Below are experts of layer 2 (counted from 0) of a mixture-of-experts language model. Rows are named router (the router's row for the expert) and show model dimensions 192-255. Each number is 128 + 32 x the weight over its row's rms, rounded and kept within 0 to 255. Numbers have three digits each.
After each expert's rows: a language model's description of what the expert responds to. This comes from a sample of Wikipedia text that the model never trained on.

# expert 21
router:128071170129195101147139109120148167179170179166071110146185131181150151124131129183150167085129141179135163146131127117149218093060130101127094113136160098053161129121146143160164149116101121
Description: US government and institutions. Words within names of US courts, legislatures, committees and universities, such as Senate, Supreme Court, Representatives, Judiciary, Circuit, Harvard, Yale.

# expert 19
router:145147193150194109126114110139156168163201142147084139144151131115153135108098085153150158072117111165145166134128147122070121098060158090131119165160164150099137072113114135184171172063086122
Description: Negation and comparison words. Words like not, longer, un-, don't and n't, also place words after prepositions, such as New York, Cleveland, Dutch.

# expert 39
router:118131180146165090083106094168152150170144182148091131166149130168132159079091084156145183074089113158160157132144153159089170093054156119113109135149133096072127110159120166183165176092101122
Description: Line breaks. Newline tokens ending sentences, headings, verse lines, list intros after colons, and markdown table rows.

# expert 1
router:134094139134184107167096096173185139153180128174057143149182125150121131090103157140155172091115158168142184102136116142118112133051153123134091131143151141101125079155123117133165143116103161
Description: Table rules, section headings. Markdown table separator rows and pipe cells in score tables, plus first tokens of section headings like See also, Early career, Local media.

# expert 18
router:136089158127233116101116092162127144163166178167096163155153107151149156077088110153173173079111134197147167117171149159099151098106174093110096152126171129091104122158132169140168140097108147
Description: Word-final commas. Commas, often fused to a word ending (s, e, a, er, ing), closing list items or clauses before and, which, who.

# expert 29
router:142116136123179132095123095149117172183185110181094175166111150149143142061089117146161153115101151193144162084136114161102072085041162109143105135139210129090113111149139123144130113100053114
Description: Infobox field labels. Labels in taxonomy and biography infoboxes, such as Kingdom:, Phylum:, Born:, Conservation status:, Binomial name:, with values like Animalia, Insecta.

# expert 15
router:127116142119186087095100085154160144161199146180095170169179141158114130089101110170145154081148126192166165118164169123086166082060152121134097130117154094076133114116151174191164149098110108
Description: Personal pronouns. Third-person pronouns, mostly subjects and possessives after a clause boundary, such as he, his, she, her, It, plus name-initial pieces like He, She.

# expert 43
router:087161151116183098126105137139112147146134123146088154106129157153151104070102131179169180048100123204087127141145092163120127083068181083116107111128201103101108097166145151144124117105103117
Description: Scientific and technical terms. Word pieces of biology, medicine, chemistry and math vocabulary, such as synaptic, protein, membrane, immune, geometric, temperature.

# expert 20
router:133109148140182116078155129138154132143119165155072170182176131174112145104123135179180180085114120154165157133162139147106116108041148125125131154151157135123125075172157132142190124106112136
Description: Football results and clubs. Football scorelines and club-name parts in match lists and squad tables, such as Rovers, Athletic, Wanderers, 1-2, (0), League Two.

# expert 23
router:133113115155157121082112109184153142165156202168073165165142124161097164091072068189128149068132099156166170107161131149078145093078174101119113111148185156130080088154139176166183124116099152
Description: Table row-start pipes. Pipes opening markdown table rows after a line break, plus word-final name and taxon endings such as -ensis, -ska, -sky, Kumar.

# expert 38
router:129126150126188109088117107175157132158194158168081168148174136152134145092094113177141166067126118189160176113145166137077157083059150118151117175130163089071125112129140160185176159107094113
Description: Mid-word et/el pieces. Short inner word pieces like et, el, it, at, ot inside names and words, as in Y-et, Lion-el, supers-et, forg-ot-ten.

# expert 17
router:154095105102180107147134116140115128163153136196067124190151169088169113095083115119140151094086122152129147078196123140073111107048156099122095143139167123084130143129144144170154172094090172
Description: Section heading nouns. Nouns in wiki section headings and bio openings, such as Career, Early life, History, Reception, Name, and role nouns like politician, member.

# expert 3
router:134122152131198109101113104165146118153190159150079153147165147151131158114095118174126161065121112189162187124170156125077164096055156103138104152121159090062127122126138156166187156106106120
Description: Closing brackets. Closing parentheses and braces ending parenthetical asides or numbered items, such as "soldiers)", "2)", "}", "]", plus occasional digits.

# expert 22
router:129075196105164096168128114133146135186178168181080146154143158151113118120115113180137154111140109137114169145138123146141183061032136130126122127138111139057129128125157139158183125095129139
Description: US census/register terms. Terms from US place and sports tables: Latino in census text, Historic Places, °W coordinates, state abbreviations, FM, images, Type:.

# expert 26
router:100092138133175088141117080165167161129164139146057162184153121159118126100108157133153153081134165168137136102171158144119165108084143078138100147147161112068097118145082185135167162068114131
Description: Quantifiers, opening quotes. Quantifiers and comparatives after the or a, like most, more, only, first, various, plus opening quote marks starting song or work titles.

# expert 40
router:125121156138191111094118107169150136164185161158084170158170132173124151100091111176134155076126112191165176125152163149065163081064161117146110170122156106069112114141150154175181148102095108
Description: Possessive 's. Possessive or contracted 's after names and nouns, as in Hefner's, Godfrey's, she's; also some the and Japanese text.

# expert 10
router:142108152124208113094122107176147122160180160141085146185141149138147150098096108162140153103125138167161146116181147148101149088088146098128092160159161104121115102131122148130177162067101143
Description: Copular be verbs. Forms of be and auxiliaries (was, is, were, been, would) after a subject, as in "the castle was used", "is a Scottish peer".

# expert 45
router:131129150124193122106115107164147123157202164161079182143167136153141145106084115165141169075113135176166182132158160141080180089060154113146101174109147074074123113140133146192169150112099099
Description: Lone letters in codes. Single lowercase or uppercase letters inside abbreviations, gene and database codes, and plurals of acronyms, such as PDBsum, MCBs, NM_, and °E coordinates.

# expert 47
router:133082156128151122108139091132135164164174189174079137142164118140136163086083130189166143086087148171155184094179152168090154085072177092094113141155177114079099110165121162173204169110106117
Description: Locative and temporal prepositions. Prepositions introducing places or times, mostly in, on, at, from, during, between, often after located, based or born.

# expert 25
router:135120149116185110099115107171143130160195156161076167149175137152133146111109102183125158060107115183171177125153165149066167094068161128144109172124169130081132122138160169177170159121094115
Description: Surname endings. Surnames and final pieces of personal names in cast lists, election tables and credits, such as Murphy, Wilson, Singh, Mullen, Corrigan.

# expert 33
router:118114128117186125109144094159136130173146187140091133174154159148137121106080093205132151065120114181153139108163126145080158095053142100105117114105174119100108113128120168178198150114098156
Description: Word-final inflection suffixes. Word-final suffixes on verbs and nouns, mostly -ing, also -ed, -es, -s, e.g. denoting, producing, disappeared, correspondence.

# expert 4
router:137114142145150106099118102155148152165158159189087142139172124132150142088085108218168146087098127175145120115178165151084135089103148093130133124134168107104100117157106171167131167092085122
Description: Coordinating and pairing words. Coordinators and pairing prepositions linking phrases, mostly and, plus by, with, or, but, &, vs., often after a noun.

# expert 28
router:127122153132189103093117102164158132164194163166081172150163138159139149104089114174140161072122126187164181127145168142076158086069154112142106171122160097079116107140138162183177168107096106
Description: List numbers and dates. Numbers in comma-separated lists and dates, like 5, 18, in track or section lists, month names, line breaks, table pipes.

# expert 41
router:115144141142157097120095077134142128184159127167078132146152121133131150077113125141158172104111129178152160110158133152108125075076164108110103150132156106064107073159115171168158160086107140
Description: Line breaks, opening quotes. Line breaks after headings and paragraphs, and quotation marks opening or closing song titles and quoted passages, like "Stoned" or "After the murder."

# expert 9
router:137129147133195100086116106171150136162182161164079181153168150158131152101093103179133159072125118182164174110152170134072152089059156121149110179126163124075127123138145163183177159097098118
Description: Foreign-script pieces, table blanks. Single letters and diacritic pieces inside Slavic, Polish or Japanese names, blank table cells, and month names like June and May in dated rows.

# expert 2
router:113141165167165125093149131144129115142181143154103134134124160097152142127091088161157167084089116179117136142154122176089095073034186144121109152167167107091076133148140140160208160090108118
Description: Decimal coordinate digits. Decimal fragments like .1, .5, 00 after a decimal point, mostly in decimal-degree coordinates after °N/″N, also vote percentages.

# expert 44
router:099116147152225097129096080168175137147190128158114145166162120152122152099093093168167164080148101166163163123169162170068135082074145115119099133151168126105124130115148164167189175095094111
Description: Indefinite articles. Indefinite articles and singular determiners a, an, A, one, another, no, often after is, was, as, or starting subtitles like Quest: A.

# expert 8
router:120089131122221096112124102162172143178171165164087162167140140142123156113091108189139181094113117182150178130170141160095167104091164118129111153127172120094096111153135146196187176119059115
Description: Mid-sentence "the". The lowercase article the inside sentences, typically after of, in, on, and before first, same, United; also epithets like Ivar the Boneless.

# expert 36
router:082116155137187114079123140108110126170123148136102156162156131149157157069152110173154160080104113167132122130138113132118125106039202071100154120147183114070139061119093120183175206052077127
Description: Historical and religious names. Pieces of names and terms from history, royalty and religion, e.g. Inquisition, Plantagenet, caliph, Licinius, Sultan, Commonwealth, Hebrew script.

# expert 11
router:135121139125183098102105107179156135160196160165077160151173140148130145107089107183131159069126118183169181128154165149066168086070153110140114169126164097078119110137144165185172165111088111
Description: Capitalized word-initial fragments. First pieces of capitalized words and proper names, such as Ab in Aboriginal, Sh in Shri, M, G, plus table pipes.

# expert 5
router:149070175162217106103092143136138143150156159180085171152143121131121107131108140173122178078099137128119175132202102135104146088049135097124136179145112107127126108163097133158171148156130150
Description: Military and transport vehicles. Nouns for aircraft, ships, trains and military units in military and transport history, such as aircraft, brig, Squadron, Battalion, voyage.

# expert 24
router:154136164130173120164130108129156181188177140187111179165104130153166128080049140160144116068122151150143145113184119134113114066026179099133135158112148139104101106156110129156177120122111139
Description: Mid-word subword pieces. Middle pieces of longer words split into subwords, like sub-mer-ged, turbul-ence, exp-ans-ion, fisc-al, plus some non-Latin bytes and Survey.

# expert 42
router:108094150127160123138105113124162142174141170170042149181145134134126162114102110177132180072108119176159166120164146129107137076106168098132119132156139104066121133171148157167145153085079137
Description: Sentence-final periods. Periods ending sentences, often fused to the last word (game., races., s.), plus === section-heading markers and abbreviation dots.

# expert 32
router:134083145107168074140102081169140171146157162182108167149168117150156176107094097160164158120100143151151141142143138169071123079094144098096115143122176110129117120165151155150194121130071109
Description: "of" and capitalized The. The preposition of in noun phrases and titles (House of Representatives, Trials of), plus sentence-initial The, These, Each, His.

# expert 30
router:136093109129204115090105126176186139163170181185070188115128153133132141121049120161159169071097145155139186130129112136119116120010165119147134184147112107149129108194136138139155093133104127
Description: Motorsport and sports tables. Names and cells in racing and tennis results tables, such as car makers Honda, Chevrolet, driver-name pieces after country codes, and Surface.

# expert 35
router:107106125142190099139102122145164133153179148149078159180158148178115151097088101154153160077105137158167172127165129141067161127065134132128098140143180100072112081121127166177180189101085113
Description: Parenthetical acronym contents. Tokens right after an opening parenthesis, mostly acronym letters and years, such as (FSRP), (IJM), (19, (18, plus coordinate markers like ″W.

# expert 46
router:117074154113195090107117070154115158140145146175052141181172124167122102084129103217119153081096122154140125114161141154094140100079181125079080146169154164092092105133138165148194150106090157
Description: Relative and function words. Function words like that, which, who, had, it, then, also, and time after his/her, as in "during his time at".

# expert 13
router:135119136131184103092114107158159130158181163165089158153170130150132145101094097175133157073115116178172173125154173138068171085065154121144103179123163099076116121148137165180178164106091122
Description: Infinitive and preposition to. The word to after verbs and nouns (used to, able to, moved to, wants her to), plus into and pipes in statistics tables.

# expert 27
router:118134155123163121094104110140161135154165159151076164156169135146126147113110096171146160073098139203171177120158153126065168092074145104125099158119174105083133117136146177181187167087105119
Description: Table cell separators. Pipes between table cells after numbers or names, and hyphens inside compounds such as photo-realist, President-elect, record-holding.

# expert 31
router:118119150112151117128095125130169130176150148160068146166167140129143147093093117143152154084130141208143161098138143174102137082102151091124075156135180108080117125160141145180181160095083138
Description: Line-start list markers. Bullets, hyphens and equals signs at the start of a line for list items, headings and infobox fields, such as "- Born:", "= Name =", "Website:".

# expert 16
router:130122147129191105101119103172154131158192155162079171155176136156126148105085103178140163073123122183163179123153165141077160088060153116139106171118159106069122112138144162186182164106095107
Description: Table cells, name fragments. Pipe separators and short capital-letter or name fragments inside sports statistics tables and credit lists, e.g. |, F, Dar, Larry.

# expert 34
router:123142136133207111094133116142134139157186146150064153184167152144142165108106128154167159086110116174164185118146147146080131058069190120127110153160183135064120091100139157187160192100097133
Description: Years and year digits. Year numbers and their final digits, such as 2018, 1911, the 80 in mid-1980s, and 99 in life-span ranges like 1829–1899.

# expert 6
router:134088171134255116124112129152145175165178210143072151166137125150126171086057099165157183102109140192134176133159149159121139084106138087105104160120149130086092122151174176152178172075091145
Description: Colons, semicolons, dashes. Colons, semicolons, en/em dashes and "),"-type punctuation in titles, credits lists and semicolon-separated stat rows, e.g. Game: Two, 2020), 22;.

# expert 7
router:144097142142220100125112118135165154150160152174060135116119159128125125105109108194167160067106157169165150117123129116103175117069152108123132148167176139105115067162175120158141114111095137
Description: Media and entertainment nouns. Nouns about music, film, TV and sport after articles or ordinals, such as album, episode, studio, single, season, lap.

# expert 0
router:139121165122186124101122063138127181156153183137084158185175118118153115079120116152148189091072161164152115117179148170105189106085155097090120144128164078094090092161116194159148182121084175
Description: Temporal/causal connectives. Prepositions and conjunctions opening clauses of time, reason or role, such as as, for, after, when, until, following, due.

# expert 12
router:115101125152202103094154076138170138170129153163103137164141164145175142107107133175169151064086103167113130112177116181122114103055153104093107122106179147079116104123140134153171148114116159
Description: Biographical action verbs. Past-tense event verbs in narrative and biography after he, she or was, such as won, released, joined, signed, wrote.

# expert 14
router:139122142125192102096122109176151128164190156159079171152174140150129146107091109183136163069125118178185175126158166144085167091060155103138110172129160095066123112137143158182179163101095110
Description: Non-Latin scripts, table blanks. Byte pieces of Cyrillic, Japanese and other non-Latin scripts, plus blank cells and pipes in election and officeholder tables, and odd mid-name fragments.